config.toml
num_hidden_layers = 14
hidden_size = 160
n_experts = 64
experts_per_token = 3
d_expert = 192
d_shared_expert = 0
hidden_act = "squared_relu"
moe_layers = [0, 1, 2, 3, 4, 5, 6, 7, 8, 9, 10, 11, 12, 13]
n_empty_slots = 32
router_score = "softmax"
normalize_top_k = true
routed_scale = 1.73
balance_loss = 0.000298
balance_bias = true
router_z_loss = 0.001
init_std_router = 0.0096
lr_router = 0.000524
vocab_size = 6066
norm = "rmsnorm"
norm_eps = 1e-06
tie_word_embeddings = false
optimizer = "soap_variant"
learning_rate = 0.0103
beta1 = 0.95
beta2 = 0.99
batch_tokens = 262144
max_seq_len = 512
train_tokens = 780600000
max_steps = 2978
dataset = "wikipedia_en"
Below are experts of layer 8 (counted from 0) of a mixture-of-experts language model. Rows are named router (the router's row for the expert) and show model dimensions 40-79. Each number is 128 + 32 x the weight over its row's rms, rounded and kept within 0 to 255. Numbers have three digits each.
Before each expert's rows: a language model's description of what the expert responds to. This comes from a sample of Wikipedia text that the model never trained on.

# expert 51
It responds to: Syllables after copulas
router:144133168157111169116069170124081136129131115177126085072145058127126132164163120118130113092115141112139098149109057082

# expert 52
It responds to: Letter n and -er pieces
router:173135190174143189117108117181093199099075105134126138084108079129158097168131141083158134095089102113124095204080051108

# expert 56
It responds to: Word endings in names
router:176154126157085175086117172185096106083082113193072126140165093165171097180148137107154122137104156074165129112107144110

# expert 18
It responds to: Verb-linking prepositions
router:149149150150111172104094216168060146058096106136118128130126085180129119177175174106139092085092130135149114158127125095

# expert 15
It responds to: Narrative verbs and particles
router:159157156138134170092099164135110138069101116154138129077159093155175079185224123100140119094114123067214074160110087113

# expert 49
It responds to: Auxiliaries and copulas
router:145171165136109149088125143163111187140091080167107114099146051156186110155164154091146099060081132099147140156084125077

# expert 47
It responds to: Sports competition names
router:141174146153115159120110123162128170071073101145073080109087115140121128164176162087177079092099210112144114129114125104

# expert 0
It responds to: Mid-word vowel-nasal pieces
router:136156172140142193063122172157087145104069114134103092112117074166176111140175143131180116125109143132150141211095071093

# expert 19
It responds to: Prepositions in institution names
router:143163156161111169075079141204116129099133114147067117061101116156148118165143142120201140115110104094180104146119118116

# expert 27
It responds to: Name pieces after W
router:148147147166102140118096143140107137083083115162135093073119104157168093151172116102124089132109183101180087183108155085

# expert 54
It responds to: Asian name syllables
router:147122162137124165145060125136129128120083089141140120112085116144176129129122154085158124065116131067134136131085103064

# expert 26
It responds to: Roles and offices
router:147175153153127156128101165167112136087128093103153118084099101129172071201180132060187094108105160110163120164127126106

# expert 57
It responds to: Letter l pieces
router:147127155161146144113108171123118137108133083142108065125110090151138114159182140089189133127099131120148119164118095091

# expert 62
It responds to: Career and match nouns
router:159174149146114132127088174197130141115058107168111106125143098147172083168183153079163031090089219121173118153122105111

# expert 50
It responds to: Adjective and participle endings
router:154160127157148163109119185198096150097096100142100075092150102156134131204163159109156113115106138103165109169110077099

# expert 55
It responds to: Clause-opening connectives
router:138177165131113158134126142173102135118101094170097078108136082151199105158108178087144097123080144061131083128132107082

# expert 28
It responds to: Place names
router:136156163149096146112066121135125150093123089157117111089079113145134101169163167058143086129107139090138075151101135081

# expert 41
It responds to: Conjunctions and sentence-initial The
router:167147141167084173087144123146091139067088083146132058109092109160160120133178180108148106117102150087139054154105065099

# expert 4
It responds to: Final noun-suffix pieces
router:146188143153115134087110182180114181086065106192099090111162086180159110187190148114145076113095132095216115157102083106

# expert 61
It responds to: Mid-word syllable pieces
router:179110134179125153081079180158109150094127093170107065081161090165163126197134126126133113089093134109127116135105112097

# expert 17
It responds to: Opening parentheses
router:172155177168128139125067135140089167103134113159152116127149102142170097129138150145159088092095119130150115148146148105

# expert 8
It responds to: Section headings, infobox labels
router:162174157138090179113091169148118126103135117138098088108154096140152099188162171103153133079051172073155088144123066110

# expert 7
It responds to: Nationality and scope adjectives
router:140184139139081158096094158161093117074105110147084109117089093170150111169138168108140075103132164098139042155084123095

# expert 46
It responds to: Scientific and technical terms
router:140146208136138162069118148194071107124107103188111093099142080147159119160151191105195125096126120102181096130099112113

# expert 29
It responds to: Initial word pieces
router:168135127168106137071116142156119123122127082178073082108161092136128107146159151032162081066117147108127085152107108118

# expert 31
It responds to: Early word fragments
router:136130151170094152115118185151068116105113058156124128121142114158173118147158135139141111122109156110136107141083069110

# expert 20
It responds to: Word-initial consonant pieces
router:154142163125142135101125151176102138117110101179099119118123097161140099164170129104165096102099162128130055140111139075

# expert 22
It responds to: Foreign -os/-as pieces, years
router:150147135165147140101106175182038139123102109130120085123106130169203087142160173135148105117094140141171077149124126097

# expert 48
It responds to: Surname and compound starts
router:152133173167113144108092149123103162124125091164107102103132114136155049144137133124185110110116122088176121175082093094

# expert 23
It responds to: Ch and sh pieces
router:180135124166084116138113124144085137117120098190078099120161094185145113160172159083176094098097162114179105159092101108

# expert 13
It responds to: Name-ending word pieces
router:165170178107146131107133147122126154110084095148123120086120086175170090169166155073153083140085138118142101146098133093

# expert 10
It responds to: Infobox and heading labels
router:153181130149152173111124158121114147105124115113124072114155111151154119173171184083188098068082164107147110147105069103

# expert 5
It responds to: J, St and year-digit starts
router:175134135129126182092084135136100153119131073150125114111159114155158056137116135109221100112093157090149102143107144089

# expert 32
It responds to: Letter c pieces
router:155141169172143163079119142137070155106075088146090086101135119152128081140146161124147073092070170119158076140093081121

# expert 58
It responds to: Word-initial first pieces
router:178152145167080145097108219128116131105119086147110094124152130158144123182129120105167103107086155091151100167103072074

# expert 21
It responds to: Capital D initials
router:143150151138117140031120152161100135083116100131061092094121115132187130132149136055156107134101145092146139155083083085

# expert 25
It responds to: Clause-ending commas
router:167126137139109139117129153172092164061059107143069112079107091136158121148167187119158061115091177090155092171134091108

# expert 40
It responds to: First-name endings
router:135160177139114138113118140120103170120136083138115078113085088124150125167122173078164120112100101087175115151107161108

# expert 37
It responds to: Common institutional nouns
router:150128137140121141094125163191102130115067103192106106122153093149175078143183142143151086108103149089174121160120074074

# expert 63
It responds to: Infobox fields and countries
router:157165161149075180096073116123074089089117104121158118105135128185175089186159178095169085072095145129128125166092107076

# expert 3
It responds to: Mid-word foreign name pieces
router:164131187170112137105127150191116168108132094181131113102157094179154099140157128115158061077110131107138135168116115122

# expert 24
It responds to: Stem-starting prefixes
router:151091173163097169051088156170096173125083089151108128131126106150135083188125162119142132103117138074130133170118105094

# expert 2
It responds to: Verb endings, motion/location
router:152163132135163146063112171190101129126057098154133130106120111145176102156192137122135106123094166099196096145083084099

# expert 43
It responds to: Possessives and articles
router:127156151130073171100129125137103160060110075149102123102133125139138113189137153117161136062088165112126066155085088109

# expert 38
It responds to: Word-start prefixes after "the"
router:159159163152101166093079175138092097108124094146094084139165093160177064145181175120128111117117132122130096154125091111

# expert 34
It responds to: Japanese names, song titles
router:131145178157128166111088154126103156130099119118093089120132105148164103141146149102148126108109131102171117138098130082

# expert 36
It responds to: Consonant pieces in names
router:156130155178123167111116121187116109109127094176099105117105099132137112154144140085151098103123137055159131151065091122

# expert 16
It responds to: Of and prepositions
router:158123123146093175074105202158128126071064095170101106088114048155132122162162160131161114040074126098176128169081088111

# expert 44
It responds to: Name-internal pieces
router:130137124202082143125109133125075152079129097159101127097106107169166085115118138099160117138097109106185109163136121097

# expert 45
It responds to: Action verb stems
router:138162139155130142058087178163086159058118113146133119094132102187170117213159147117167114011119172096149069181079098112

# expert 9
It responds to: Ordinal and position adjectives
router:149191140143099193088073157151088130120108106151099105129147079174167064176157149086133106105077153104136133136118085093

# expert 59
It responds to: Foreign name endings
router:151160180142133153115125125119067169121112102154122097125111143155146103168147144082142102125096115098137107144062123134

# expert 11
It responds to: Hyphens and inner name pieces
router:150160159162152152093118167151106194071096082168162100124126079146151090113169129144168087132123148130152112150104119094

# expert 53
It responds to: Sentence and heading ends
router:186194147202160180108094170137074130077051064152089129127135108149119094136137186098156123107106152084150140144091068109

# expert 12
It responds to: Sentence and heading ends
router:148155179181125171117067149142083131114122059128144110119079113172144088148142162112188106090115169091145102138108123111

# expert 1
It responds to: Quantity determiners
router:145162127138082167075108184151118132102129097172089089077157070146165109203145155133134116089085121098142093193135133092